config.yaml
n_layer: 11
d_model: 96
n_experts: 40
experts_per_token: 1
d_expert: 160
d_shared_expert: 0
activation: "swiglu"
moe_layers: [0, 1, 2, 3, 4, 5, 6, 7, 8, 9, 10]
router_score: "softmax"
normalize_top_k: false
routed_scale: 10.8
balance_loss: 0.00574
balance_bias: false
init_std_router: 0.0375
lr_router: 0.00111
n_head: 3
n_kv_head: 1
head_dim: 32
vocab_size: 8412
norm: "rmsnorm"
norm_place: "pre"
norm_eps: 1e-05
positions: "rope"
rope_base: 10000.0
rope_fraction: 1.0
qk_norm: true
attn_scale: 0.263
tie_embeddings: false
parallel_block: false
init: "normal"
init_std_qkv: 0.0588
init_std_o: 0.0
init_std_up: 0.0588
init_std_down: 0.0
optimizer: "soap_variant"
lr: 0.00829
lr_mult_qkv: 0.5
beta1: 0.95
beta2: 0.99
lr_head: 0.0104
grad_clip: 1.0
warmup_steps: 94
schedule: "wsd"
decay_fraction: 0.689
decay_shape: "square"
final_lr_fraction: 0.02
batch_tokens: 32768
seq_len: 1024
doc_mask: true
train_tokens: 218800000
steps: 6678
dataset: "wikipedia_en"
Below are experts of layer 7 (counted from 0) of a mixture-of-experts language model. Rows are named router (the router's row for the expert), gate (a neuron's input weights, with its number), up (a neuron's input weights, with its number) and show model dimensions 0-95. Each number is 200 + 20 x the weight over its row's rms, rounded and kept within 0 to 999.
Before each expert's rows: a language model's description of what the expert responds to. This comes from a sample of Wikipedia text that the model never trained on.

# expert 10
Quote marks, closing brackets and table separator rows, plus verb stems like rem, ext, int in speech or prose.
router,180,228,200,196,184,195,218,196,159,214,198,227,192,182,194,189,208,192,197,159,163,228,207,189,194,207,206,173,214,185,222,178,148,201,207,212,231,181,213,187,233,232,186,193,190,232,209,220,176,175,216,216,188,226,207,188,211,211,217,158,204,197,182,188,185,202,184,180,233,180,181,203,188,172,178,210,211,211,203,176,206,171,175,188,166,176,184,221,203,216,153,211,188,209,170,192
gate7,190,238,211,207,224,205,214,229,219,200,212,220,155,251,183,207,190,169,214,185,196,219,175,197,216,172,195,174,220,202,202,258,202,200,210,239,182,221,185,191,228,198,189,182,187,201,234,211,187,217,164,223,203,195,186,178,177,168,202,211,218,198,220,188,203,211,180,193,217,191,177,213,179,197,189,191,189,161,219,217,192,210,215,177,180,190,180,188,187,227,155,192,192,227,203,192
up7,196,213,209,201,190,189,199,216,191,226,202,206,238,197,208,199,190,244,208,184,191,206,195,210,211,239,211,201,221,187,187,205,191,228,240,187,253,209,205,229,189,233,222,224,202,201,167,228,202,202,211,237,212,238,228,188,178,192,244,214,187,217,191,204,217,201,189,180,223,208,224,214,215,196,185,189,229,193,207,172,180,215,179,217,196,178,207,251,192,233,209,184,184,213,237,189
gate8,209,190,189,210,179,190,208,197,177,204,215,251,179,203,182,178,225,223,198,178,218,178,177,200,172,210,197,217,208,187,186,196,167,189,185,203,167,202,193,209,184,182,241,188,172,201,187,230,191,189,163,213,206,208,185,180,184,209,218,192,199,179,191,216,194,215,162,173,245,166,177,208,194,213,221,206,193,213,162,201,188,173,205,214,173,135,192,204,189,210,202,165,179,187,204,224
up8,204,179,202,175,177,158,216,205,209,223,194,250,225,169,182,176,193,183,185,170,204,177,186,256,181,221,178,182,204,183,207,201,180,197,213,245,204,207,183,206,206,201,223,191,170,195,179,229,182,214,205,190,190,186,237,187,207,204,216,201,215,235,209,199,193,224,203,211,200,218,193,228,191,237,222,207,168,194,180,225,224,182,187,178,189,185,220,194,181,212,214,150,190,188,198,196
gate9,151,184,208,205,189,211,193,194,195,217,226,210,192,197,213,163,176,244,214,223,198,238,198,246,192,214,200,222,219,189,230,221,173,190,211,185,220,203,245,219,191,185,195,216,191,222,210,222,209,210,212,237,203,208,188,206,205,206,212,214,190,227,190,189,204,208,178,232,243,212,203,215,216,184,157,218,215,178,212,176,183,217,189,203,214,163,215,230,183,193,243,200,187,217,194,217
up9,187,180,225,193,178,221,215,204,197,191,168,211,190,213,224,229,212,269,183,193,204,225,195,197,218,211,215,225,238,223,201,215,206,152,203,192,227,186,208,219,195,220,207,201,223,214,225,227,212,210,206,202,193,193,200,185,223,167,211,222,186,202,188,170,188,209,171,197,238,216,231,192,194,220,191,181,189,189,230,199,191,223,220,166,224,186,247,207,190,186,211,209,185,218,166,194
gate10,217,171,204,185,192,232,209,227,202,253,192,187,198,186,214,206,174,199,187,187,179,231,178,197,197,196,207,219,222,193,204,212,186,205,224,196,189,238,200,219,172,166,233,156,200,188,203,207,195,188,198,184,217,226,210,191,211,202,188,131,192,199,192,212,189,183,233,195,205,214,220,245,204,226,179,191,205,198,198,165,210,208,195,212,170,163,151,201,192,199,205,206,182,177,205,195
up10,226,217,200,211,224,143,212,198,197,208,167,203,199,190,193,185,180,186,196,212,195,201,195,227,170,192,176,211,187,180,175,226,208,220,203,196,175,190,237,194,204,158,186,167,212,231,218,187,192,219,188,201,195,202,180,193,199,149,193,178,209,212,189,180,226,204,213,176,242,222,208,195,241,182,211,181,209,204,207,158,198,202,164,219,182,184,200,175,211,196,213,160,185,165,214,209
gate11,200,185,204,203,180,206,208,217,208,151,237,197,179,221,213,209,194,199,197,188,205,177,194,190,222,211,181,209,207,188,196,229,164,186,187,182,175,195,220,172,225,202,192,229,214,173,224,210,180,197,178,187,188,239,189,234,160,198,211,219,216,225,177,184,199,220,200,190,196,199,167,167,210,167,213,196,219,212,178,188,204,211,215,173,143,190,170,182,220,229,200,226,185,185,216,234
up11,199,162,187,148,150,235,159,210,199,187,245,207,199,177,196,209,199,180,163,177,185,205,205,204,219,199,188,171,199,229,201,177,188,195,209,194,177,200,188,185,179,209,216,186,202,178,193,212,197,200,200,205,216,205,227,214,180,235,217,178,220,250,210,178,187,245,196,217,192,191,199,173,245,208,185,221,226,201,199,175,201,216,198,182,226,188,202,215,208,222,200,188,176,192,203,202
gate12,163,255,227,186,192,207,206,195,201,180,152,163,206,202,220,201,189,240,203,202,184,199,195,218,194,181,217,186,189,203,159,204,199,174,192,183,177,207,214,203,184,193,173,209,175,194,216,195,215,210,206,148,211,235,177,222,221,172,216,188,181,159,203,198,218,198,225,203,211,204,184,222,203,185,178,193,242,214,212,213,164,223,183,181,231,213,192,183,213,200,175,215,200,202,193,220
up12,222,244,208,204,186,185,207,210,182,173,176,197,224,197,206,168,192,219,228,186,172,189,193,218,171,205,217,204,218,198,185,215,237,186,176,184,176,183,201,217,203,239,197,196,156,186,172,199,215,184,181,188,199,203,151,204,244,199,215,211,181,211,210,239,203,196,198,200,234,185,176,225,193,223,203,214,207,206,185,196,186,220,185,184,167,220,196,202,207,203,175,219,182,197,245,242
gate13,184,228,215,179,206,199,211,190,217,195,196,170,211,179,201,217,200,259,199,189,161,205,170,231,167,191,223,202,187,205,217,192,199,191,202,212,191,200,205,217,178,196,233,201,191,232,210,211,199,220,174,230,209,185,185,126,214,193,190,210,199,217,221,189,165,195,172,178,222,192,193,212,175,214,215,209,232,185,173,210,187,219,192,202,191,175,175,180,205,231,219,194,180,171,228,198
up13,186,219,225,182,208,225,187,192,242,204,205,176,217,194,213,220,205,248,197,209,174,171,197,234,145,198,206,228,190,227,205,165,195,161,189,222,182,214,230,213,200,204,220,167,187,214,206,228,205,209,197,235,208,209,184,160,204,192,176,225,199,209,199,184,186,179,191,192,202,222,192,214,190,226,185,182,225,196,168,215,201,209,205,214,153,178,169,208,195,217,204,199,184,177,206,180
gate14,208,200,230,195,179,206,165,224,205,196,179,196,185,233,184,203,215,232,185,190,199,204,207,221,154,207,215,185,166,226,189,190,213,169,212,171,188,206,181,198,242,215,203,227,201,187,164,230,227,213,198,202,220,201,182,148,218,173,195,194,195,224,200,195,164,193,189,207,227,200,223,231,202,216,197,188,216,223,226,173,224,210,177,189,211,200,220,198,177,218,207,251,192,178,208,201
up14,184,188,203,203,161,213,182,164,236,216,197,187,179,194,210,217,220,194,191,173,206,210,175,208,176,174,235,176,177,202,173,218,204,210,244,215,256,186,222,173,192,183,156,226,207,221,223,171,179,200,186,211,231,187,195,221,180,183,193,168,179,177,214,221,206,184,191,201,194,217,202,219,218,214,216,204,203,198,237,219,199,207,208,212,187,211,192,167,187,176,220,212,178,212,223,216

# expert 6
Short word-internal pieces after a first letter or syllable, usually vowel plus consonant, such as st-ew, st-and, thous-and, L-ink.
router,191,219,181,173,203,199,216,205,221,219,250,185,183,188,186,194,212,212,203,205,216,208,207,204,203,206,194,208,170,195,224,188,217,211,180,190,212,185,188,195,215,186,206,223,168,186,206,221,161,221,228,151,211,158,206,203,242,214,202,195,208,210,196,214,155,184,193,197,207,191,232,219,205,232,177,175,211,200,181,219,198,175,147,188,171,179,207,221,173,239,175,208,203,178,217,186
gate4,178,243,184,184,192,173,173,217,208,203,209,207,189,205,207,190,202,203,205,202,156,142,216,220,189,260,188,240,187,196,213,268,178,190,174,226,227,217,231,159,188,208,207,198,220,181,189,231,208,227,203,205,207,190,202,211,209,189,192,207,196,206,189,207,168,186,206,224,191,200,171,208,195,217,198,196,196,187,196,219,222,216,179,216,181,213,213,195,186,185,175,193,195,186,207,216
up4,202,174,225,215,211,214,229,190,198,204,183,174,177,213,209,233,201,207,214,221,206,211,216,208,229,238,197,176,162,189,205,181,204,210,219,160,176,197,160,198,235,183,183,208,201,233,259,198,218,186,190,193,200,189,197,193,163,193,202,219,189,156,185,206,202,206,189,155,196,207,194,204,170,179,222,203,221,215,233,209,193,191,202,219,242,212,193,182,228,224,212,219,181,204,210,194
gate5,225,212,182,193,251,201,190,197,193,237,155,201,219,231,197,195,203,222,204,191,206,245,221,194,179,190,184,206,185,216,172,210,204,189,201,231,198,174,179,177,179,219,174,201,198,185,205,186,157,235,206,196,225,210,159,210,202,224,160,194,212,186,194,167,176,184,191,192,182,214,210,203,176,206,198,179,209,201,168,183,221,203,146,187,218,192,207,197,187,176,189,192,181,168,203,212
up5,193,210,189,194,180,171,208,180,187,204,201,234,212,183,206,184,216,198,212,219,209,187,207,175,179,197,229,221,203,193,218,166,210,210,198,233,262,206,209,185,181,205,205,231,181,198,193,196,187,153,190,182,192,196,186,218,202,211,206,166,198,197,194,221,171,238,232,195,231,207,166,213,212,223,186,223,178,192,194,233,224,193,212,207,202,223,183,174,238,215,198,194,258,217,216,216
gate6,202,191,200,179,251,219,184,217,202,188,177,195,239,193,192,245,210,204,234,219,210,197,169,194,205,180,180,210,195,166,190,193,179,187,181,247,249,196,192,164,175,206,184,173,209,192,193,212,198,166,219,185,198,179,219,192,207,209,224,201,218,233,212,219,196,207,185,195,241,191,217,180,230,216,195,199,215,215,203,195,220,175,215,204,231,204,223,200,204,203,161,201,182,180,197,164
up6,185,177,209,174,201,173,211,189,231,213,191,181,198,211,191,181,207,191,188,201,189,208,175,193,177,171,232,179,214,200,201,222,189,194,216,178,221,199,208,178,199,225,238,186,219,185,177,209,210,233,197,238,173,182,194,186,179,221,203,200,184,189,216,226,179,197,171,237,216,224,200,218,204,181,218,196,171,197,240,216,200,143,247,179,219,189,146,212,177,212,198,199,183,197,201,188
gate7,200,208,189,170,191,213,195,191,187,206,176,227,217,229,210,166,212,201,185,229,167,201,194,193,203,215,184,196,167,221,228,219,195,214,192,231,159,239,159,181,235,205,202,190,217,225,208,196,222,195,226,199,204,207,179,178,173,180,227,214,188,208,205,200,183,213,221,218,175,183,246,196,203,217,189,157,202,201,213,181,220,193,183,215,245,165,201,174,180,179,177,182,202,183,208,180
up7,174,128,186,202,190,205,161,224,189,199,186,227,216,187,218,204,212,221,192,180,210,188,228,218,201,200,171,221,199,209,206,173,176,198,224,203,207,216,214,198,227,242,210,157,202,179,207,200,211,193,252,210,241,162,224,203,188,189,213,195,196,207,221,195,179,185,193,211,159,203,208,169,186,218,191,210,234,197,204,182,219,193,214,167,207,185,208,196,171,179,197,178,203,199,206,200
gate8,222,235,157,186,209,213,188,158,196,193,200,247,217,184,193,249,184,157,205,204,209,247,186,228,192,188,186,221,202,198,230,215,166,218,189,190,190,214,188,223,189,203,253,192,180,210,191,211,197,205,196,195,178,159,224,227,217,186,202,189,183,191,197,169,194,190,212,177,196,202,220,232,205,201,206,199,178,179,197,219,222,203,202,176,171,174,201,205,182,206,180,183,200,222,202,205
up8,194,221,203,188,192,172,228,235,194,217,202,203,194,216,210,174,206,207,208,169,227,210,191,193,205,202,199,211,167,202,191,183,178,198,194,204,196,217,191,152,192,183,241,162,217,146,206,239,173,223,213,215,187,214,175,220,195,216,233,198,200,152,197,183,178,205,224,204,196,187,212,196,206,169,239,195,201,185,182,181,195,149,179,165,193,198,202,185,221,222,219,197,193,214,219,205
gate9,192,201,181,194,201,214,179,198,157,190,158,205,153,174,213,196,183,230,191,209,183,197,196,197,206,226,231,189,190,163,211,201,185,193,209,217,216,227,199,231,241,210,199,223,196,199,215,181,225,208,190,195,200,193,190,216,234,234,212,201,201,183,241,181,227,203,238,179,193,204,210,220,216,240,194,205,198,204,196,193,165,221,193,234,202,152,225,191,189,239,169,192,216,196,202,197
up9,198,207,209,211,222,191,207,190,208,237,148,202,207,208,196,197,223,178,172,165,230,243,216,190,187,211,165,205,198,197,193,234,201,151,226,206,190,228,177,199,229,223,195,183,245,214,200,183,171,206,199,199,212,216,180,234,205,195,179,216,194,187,151,176,189,187,202,207,208,191,159,192,181,221,188,195,198,194,173,203,206,206,231,214,165,200,210,187,178,196,175,179,208,212,199,217
gate10,217,187,191,187,223,166,174,196,207,222,224,198,197,225,174,217,200,170,222,236,229,184,163,198,191,176,174,217,201,216,218,216,152,208,200,183,163,203,181,197,247,197,202,195,190,226,203,213,178,205,205,231,196,182,188,193,187,177,212,191,189,187,234,215,192,207,196,179,198,215,178,232,180,210,185,184,188,213,202,209,187,178,226,196,143,203,204,169,189,209,188,157,216,204,207,168
up10,194,207,214,176,159,192,190,185,209,223,166,212,219,209,192,249,207,209,216,223,174,195,171,199,209,198,168,186,183,176,213,175,201,213,160,187,186,184,205,232,207,184,189,222,221,192,173,221,188,211,172,177,205,226,201,232,237,208,217,179,164,220,185,218,201,209,175,170,198,220,213,181,212,235,237,188,195,212,172,197,200,202,174,169,239,172,200,210,182,197,191,200,192,219,203,210
gate11,192,172,186,194,205,165,223,185,179,187,226,201,197,208,216,237,221,220,180,197,191,216,193,173,191,172,198,224,216,198,178,172,190,180,186,214,200,209,225,182,181,180,189,207,193,205,209,222,230,191,183,190,169,187,170,219,204,216,174,211,227,195,213,230,207,217,228,201,195,234,238,184,222,211,202,206,211,165,207,220,197,197,216,164,157,186,235,217,177,207,175,225,163,172,213,168
up11,188,184,185,214,196,233,200,199,207,218,150,173,219,206,212,131,204,173,222,191,198,197,196,192,195,219,179,178,201,183,182,206,216,195,197,205,218,182,223,199,180,181,225,192,186,207,208,182,198,206,228,193,207,202,217,170,211,204,219,198,177,206,190,160,188,223,229,179,203,218,217,196,201,199,223,208,225,208,179,170,216,268,191,213,216,175,185,212,199,194,212,169,183,200,170,243

# expert 36
Second or middle pieces of common lowercase words after a short first piece, such as ann in channels, ay in bay, ature in nomenclature.
router,241,181,184,207,205,161,177,205,207,222,178,184,190,187,175,219,215,210,198,225,215,207,202,191,182,202,246,189,198,236,186,188,167,216,147,193,202,186,173,199,193,203,162,189,164,217,220,246,207,254,194,206,201,183,191,188,227,207,220,194,182,233,179,195,200,211,211,187,214,221,224,193,236,163,201,206,190,224,198,190,173,206,182,208,206,197,173,219,209,181,196,192,207,206,204,219
gate2,258,224,171,198,210,190,222,201,220,214,223,222,214,184,179,208,185,196,142,211,230,195,177,183,216,210,184,216,234,208,213,201,209,210,166,210,193,202,209,205,171,201,199,191,152,220,221,223,192,244,194,218,212,199,193,211,197,156,208,183,218,222,225,192,154,183,208,205,208,200,214,227,191,179,199,192,183,230,187,182,203,213,194,205,183,182,179,225,185,209,211,167,196,181,212,214
up2,194,176,243,191,210,226,192,194,189,183,183,174,205,218,227,195,235,209,252,218,170,266,244,230,206,234,195,199,209,185,215,203,201,185,201,206,188,205,180,203,194,187,207,199,226,185,189,200,194,187,187,181,198,214,195,191,207,185,181,206,185,176,180,215,228,218,166,207,191,200,191,193,186,241,198,188,194,162,181,224,185,182,199,195,165,213,217,196,186,191,169,209,196,211,154,183
gate3,249,184,163,206,212,207,174,195,198,202,199,186,182,173,213,182,179,222,197,190,175,172,180,194,194,190,199,224,196,206,207,216,176,193,187,186,168,193,196,194,179,178,201,178,208,191,221,190,198,191,195,166,178,200,206,206,174,154,229,238,178,203,201,196,163,229,222,187,224,168,185,234,226,156,193,233,211,189,176,189,172,218,209,201,208,219,183,222,190,176,155,196,218,194,192,190
up3,245,185,221,220,216,241,152,190,194,219,204,186,207,204,199,176,190,233,186,172,201,195,203,192,201,216,173,180,214,212,191,171,195,214,213,213,164,230,214,204,231,224,193,243,172,211,183,222,198,176,176,182,183,185,210,240,198,204,233,238,196,205,197,213,183,190,193,200,171,193,203,223,208,208,192,213,188,186,197,214,176,220,161,188,188,223,225,179,216,189,211,221,183,210,157,203
gate4,231,212,197,203,196,212,200,162,221,217,220,210,206,204,190,200,196,169,193,229,204,209,211,200,150,187,191,152,221,195,179,220,204,162,179,217,174,223,209,205,227,207,193,198,169,208,225,214,222,230,192,206,181,190,212,216,193,188,191,162,198,193,238,240,202,204,189,187,223,170,191,237,231,196,215,205,206,204,174,175,234,178,212,202,192,175,206,195,220,160,204,182,220,186,234,212
up4,177,231,214,192,221,248,223,225,212,179,178,174,175,175,186,202,210,196,195,171,201,178,203,215,212,214,205,238,211,169,239,184,195,242,213,201,216,169,204,191,190,176,210,227,193,232,198,193,176,179,190,213,206,210,177,206,216,216,214,198,170,191,176,198,215,214,208,183,170,195,211,152,203,198,198,193,172,151,209,242,181,220,196,200,171,196,185,174,202,216,192,219,219,195,204,215
gate5,227,223,178,193,222,214,212,204,168,186,160,230,168,213,231,206,211,209,200,208,235,205,192,185,199,192,173,191,220,219,233,210,175,190,202,200,202,201,216,173,191,167,177,207,190,201,223,236,210,214,208,258,161,200,218,175,224,208,196,179,198,239,217,187,210,194,213,197,236,198,192,198,214,210,206,202,181,185,201,224,219,244,182,217,220,192,179,181,248,211,213,215,196,207,206,184
up5,220,218,189,206,187,235,207,196,185,206,206,220,162,184,191,177,199,210,220,228,226,206,185,197,192,228,182,179,198,208,249,197,168,160,222,176,195,207,196,231,196,233,151,212,199,219,207,232,180,229,157,194,185,226,187,190,192,185,191,184,220,194,179,207,204,196,202,190,204,199,213,208,189,179,195,196,171,204,175,190,195,206,176,201,167,179,202,161,226,154,196,195,224,195,211,161
gate6,205,203,188,191,235,174,190,211,171,205,193,187,174,201,234,209,198,216,193,176,196,192,199,187,192,210,193,202,190,199,211,170,181,196,218,186,168,237,230,221,177,224,202,217,154,193,192,223,195,189,223,194,251,185,183,246,196,219,206,212,216,181,220,202,190,183,232,200,207,218,196,203,181,182,199,223,173,176,183,207,182,235,250,217,199,154,189,192,193,160,227,218,215,199,187,200
up6,228,179,218,179,200,163,194,184,196,171,199,197,204,183,214,212,196,197,207,163,188,176,184,191,223,206,166,230,204,211,209,165,197,202,186,203,201,222,217,209,230,213,204,198,199,166,188,180,180,214,208,176,224,159,202,212,228,207,196,212,191,222,214,192,206,210,196,221,196,214,224,171,164,192,216,175,219,144,154,188,189,234,247,212,189,205,193,196,209,210,229,195,196,177,158,197
gate7,200,208,188,174,178,235,222,191,178,196,179,191,214,211,198,178,210,179,177,202,246,207,194,196,215,167,219,222,211,175,227,217,179,220,201,171,186,196,220,206,179,223,210,229,194,188,208,200,222,197,195,220,200,241,209,201,194,190,210,220,230,244,183,205,223,186,213,133,178,209,212,241,211,207,214,200,202,180,170,231,207,220,199,198,208,211,204,215,178,228,197,178,214,180,180,237
up7,189,188,204,202,183,226,209,197,211,243,200,179,192,206,201,207,197,173,212,201,202,191,222,183,203,193,184,206,216,165,207,200,207,215,185,201,220,205,221,196,226,199,184,182,199,234,203,201,207,200,200,186,216,166,198,198,167,206,188,198,180,170,224,244,189,230,231,241,197,215,219,208,177,176,222,230,231,209,228,182,187,187,189,188,182,184,215,140,241,184,219,221,219,144,199,210
gate8,211,159,142,171,207,166,193,213,221,178,203,203,202,210,184,207,186,196,223,216,175,222,158,206,205,191,198,153,195,181,202,219,159,201,196,191,216,206,207,209,182,202,205,228,181,214,198,217,179,231,179,221,219,207,195,203,215,208,182,225,193,244,194,146,232,196,182,205,181,213,200,223,205,203,188,188,182,169,180,176,165,195,196,205,209,213,195,246,200,227,199,192,202,203,209,190
up8,206,222,203,232,205,222,185,204,188,187,194,210,214,174,179,192,188,202,186,209,171,226,240,222,183,227,187,198,208,191,193,219,232,219,215,201,171,226,192,166,226,191,182,193,208,195,203,218,191,182,182,210,188,198,240,188,180,268,191,188,204,203,162,205,204,212,195,215,178,196,192,221,203,183,208,180,214,181,186,185,212,202,211,185,233,198,202,144,224,184,225,200,217,257,205,218
gate9,234,188,176,210,224,209,203,215,198,209,205,197,166,189,161,220,194,208,201,195,203,194,186,214,192,238,196,232,208,207,196,227,199,206,153,207,224,209,195,202,194,185,181,182,175,210,195,214,186,242,177,216,210,164,166,246,228,187,240,213,237,240,209,206,195,207,217,193,208,187,175,189,193,199,231,224,214,175,190,190,182,209,179,225,226,210,223,194,180,242,187,205,190,193,224,213
up9,179,193,203,172,201,163,183,199,212,184,220,199,166,178,225,175,215,207,188,245,220,166,208,208,189,185,182,245,182,172,196,236,186,199,185,229,179,176,193,182,219,211,204,228,200,153,185,196,210,178,242,198,183,225,207,167,179,230,193,194,193,171,198,195,199,220,179,214,207,203,180,182,190,196,185,225,187,193,171,190,202,196,214,175,162,198,185,211,231,175,197,201,228,206,183,210

# expert 37
Inner consonant pieces of words and place names, especially st, th, rd and est, such as Abery(st)wyth, dra(st)ically, Hunt(st)own.
router,211,207,222,203,169,216,200,170,233,187,204,190,190,195,210,183,229,263,197,192,225,198,186,210,196,201,214,177,227,207,212,203,219,189,237,172,190,176,177,209,196,161,196,190,225,186,229,191,215,224,223,215,202,186,203,209,181,205,169,177,181,207,175,198,186,195,183,181,242,196,234,189,218,185,190,185,228,209,209,211,212,219,169,197,233,190,224,219,213,231,218,230,186,173,163,210
gate2,185,208,198,200,216,221,175,260,204,196,210,197,240,200,213,201,167,166,195,211,189,179,228,202,168,170,204,210,200,193,229,195,235,168,213,225,215,218,199,185,176,173,172,159,229,179,220,211,198,243,180,188,200,214,220,188,199,201,190,201,219,214,235,190,165,208,189,173,180,208,211,211,204,207,189,208,198,202,220,221,209,207,199,149,211,217,195,213,206,236,195,225,187,201,176,186
up2,207,204,188,199,180,198,227,191,209,166,208,217,190,224,194,208,224,175,191,177,198,176,165,219,200,176,190,201,197,227,187,179,176,198,204,154,202,196,179,217,199,225,197,217,201,174,192,155,202,172,174,195,149,212,185,217,204,180,220,173,176,199,194,173,186,166,189,221,245,213,193,181,213,206,245,208,181,233,170,236,196,199,168,207,205,177,207,195,224,201,208,171,210,188,195,205
gate3,181,206,225,212,251,211,192,248,199,196,183,194,215,199,196,169,161,204,213,188,197,212,190,200,185,240,215,205,191,197,228,216,205,167,221,211,182,210,206,225,177,196,204,171,172,191,231,210,210,216,199,217,209,215,194,179,197,211,175,235,177,196,177,210,188,193,189,200,172,180,179,193,220,175,216,181,228,199,164,175,215,163,193,208,221,196,164,202,222,159,194,189,208,168,186,168
up3,152,221,189,200,221,210,173,215,230,225,199,156,209,208,188,175,202,188,184,195,208,212,170,167,188,213,208,194,174,173,204,196,229,221,204,203,202,200,208,188,222,167,197,207,210,183,245,214,211,205,186,193,162,202,192,204,226,193,256,199,218,190,210,255,171,202,222,192,165,183,199,216,212,180,203,181,214,195,182,198,192,200,224,233,185,192,206,208,209,208,237,215,198,192,180,164
gate4,195,229,190,206,154,236,193,203,229,186,173,183,188,176,178,206,173,216,192,207,176,186,208,207,147,201,208,189,231,158,240,187,208,213,228,193,231,195,186,199,180,178,198,228,206,213,227,190,186,247,211,202,191,172,173,209,170,199,210,192,224,206,222,166,210,180,187,215,203,226,221,212,220,221,198,193,197,219,167,199,187,216,202,198,167,163,178,202,189,202,193,193,190,188,185,199
up4,191,199,201,184,214,194,196,187,168,220,206,212,165,194,206,198,212,186,214,170,236,202,199,240,215,212,207,195,182,224,239,212,173,217,220,197,210,219,193,208,197,218,200,195,234,174,180,180,199,171,218,150,222,199,195,201,204,213,194,179,187,157,182,220,202,217,209,179,196,178,201,194,147,149,189,233,204,200,188,213,224,197,180,211,171,214,220,218,247,174,181,181,203,204,194,198
gate5,163,198,198,173,179,265,190,185,207,201,199,189,223,229,207,195,188,239,186,198,205,175,198,200,227,200,195,195,224,182,239,202,181,195,192,202,180,187,225,187,214,203,227,250,196,196,187,222,221,203,189,232,198,209,192,238,162,203,193,187,214,216,208,222,225,200,235,170,212,216,203,171,182,209,207,169,229,227,194,185,196,227,187,165,226,188,205,189,204,228,203,203,216,190,175,199
up5,201,193,198,182,171,199,178,187,196,193,230,209,220,212,205,168,158,207,189,178,198,166,202,188,220,172,196,216,158,216,190,213,186,209,241,206,172,214,198,229,207,198,227,195,213,221,233,178,192,216,171,193,241,185,217,220,192,194,231,200,178,187,196,191,206,219,178,222,196,232,178,198,217,273,197,190,194,213,221,180,177,198,200,172,200,196,207,177,189,191,192,217,221,205,179,171
gate6,214,205,220,198,205,204,201,160,194,167,197,201,169,207,230,205,210,220,214,185,197,216,223,184,205,203,229,245,214,170,220,196,240,179,226,190,228,210,232,188,174,169,202,172,239,204,202,190,160,170,169,187,210,206,211,174,223,208,225,196,193,204,238,253,218,202,213,173,218,198,235,203,212,209,210,156,212,181,214,192,196,203,190,205,205,191,189,202,216,223,208,195,173,205,202,200
up6,194,229,199,178,212,200,184,213,187,180,227,218,193,197,265,229,204,233,206,183,186,203,207,200,183,232,224,218,227,172,220,175,219,192,191,208,201,179,238,202,205,190,212,213,168,223,221,189,182,186,196,196,216,193,215,200,200,229,227,207,150,199,187,206,184,224,213,213,200,156,242,177,224,196,223,168,236,181,197,200,177,221,179,202,202,214,211,217,181,202,208,189,219,189,174,188
gate7,195,218,200,162,206,229,195,188,193,178,166,193,185,211,213,191,217,208,190,169,178,209,188,190,217,192,214,193,181,194,185,202,197,220,206,232,222,221,205,214,210,187,223,198,227,211,169,191,201,209,215,256,193,167,159,188,181,193,208,197,188,211,203,195,187,212,222,238,192,174,199,235,210,194,185,191,233,181,223,140,186,216,172,210,195,157,177,169,223,204,200,170,176,215,186,197
up7,210,186,216,226,200,222,169,186,216,200,200,211,195,208,240,182,222,194,212,207,198,222,175,189,168,204,181,184,194,168,205,179,187,212,226,144,213,193,197,235,195,217,226,200,170,217,221,225,207,189,204,211,165,198,199,211,246,243,188,182,223,173,229,225,206,185,181,227,189,205,215,194,214,186,204,223,198,222,212,198,215,198,198,168,210,195,218,198,177,180,220,179,190,190,208,144
gate8,235,171,209,204,188,217,181,197,189,183,181,234,196,177,225,183,178,205,222,181,234,199,209,192,191,207,229,184,196,177,192,233,245,196,205,177,183,210,212,191,185,221,211,238,242,189,223,204,188,190,206,248,227,238,198,220,203,202,189,199,188,237,193,196,220,171,166,192,184,228,192,212,189,218,177,184,212,217,209,205,182,224,229,221,203,159,192,213,199,226,199,203,195,189,174,225
up8,201,212,201,188,202,201,196,198,188,180,186,174,188,225,164,209,213,208,191,241,214,225,222,191,209,202,160,222,188,192,199,187,206,194,202,176,196,217,188,192,224,257,171,210,208,205,182,198,189,208,194,224,180,202,221,193,227,235,218,176,187,154,212,207,211,197,216,172,181,211,221,175,213,203,216,211,186,218,179,216,197,191,235,195,198,201,158,203,196,205,246,239,210,164,220,246
gate9,178,205,190,192,210,229,164,204,220,190,216,217,243,213,201,157,198,225,157,178,187,205,217,198,244,187,187,199,227,223,215,194,194,195,185,180,186,216,172,196,204,189,207,213,206,165,146,187,200,216,165,207,191,191,173,229,204,209,166,196,195,188,177,201,177,195,189,190,196,209,176,214,233,231,242,163,208,205,199,210,223,239,217,192,196,195,204,204,215,218,187,184,197,177,181,202
up9,197,236,227,197,204,196,197,191,197,198,229,219,203,215,178,201,195,198,165,153,207,211,215,194,216,175,187,212,211,210,146,228,151,201,232,180,197,207,208,196,198,214,212,212,193,201,188,222,234,170,212,212,199,180,209,213,183,194,197,193,257,173,200,207,198,205,172,203,220,213,241,170,213,190,203,202,207,192,177,185,224,201,181,206,171,167,182,188,203,173,209,217,216,178,205,250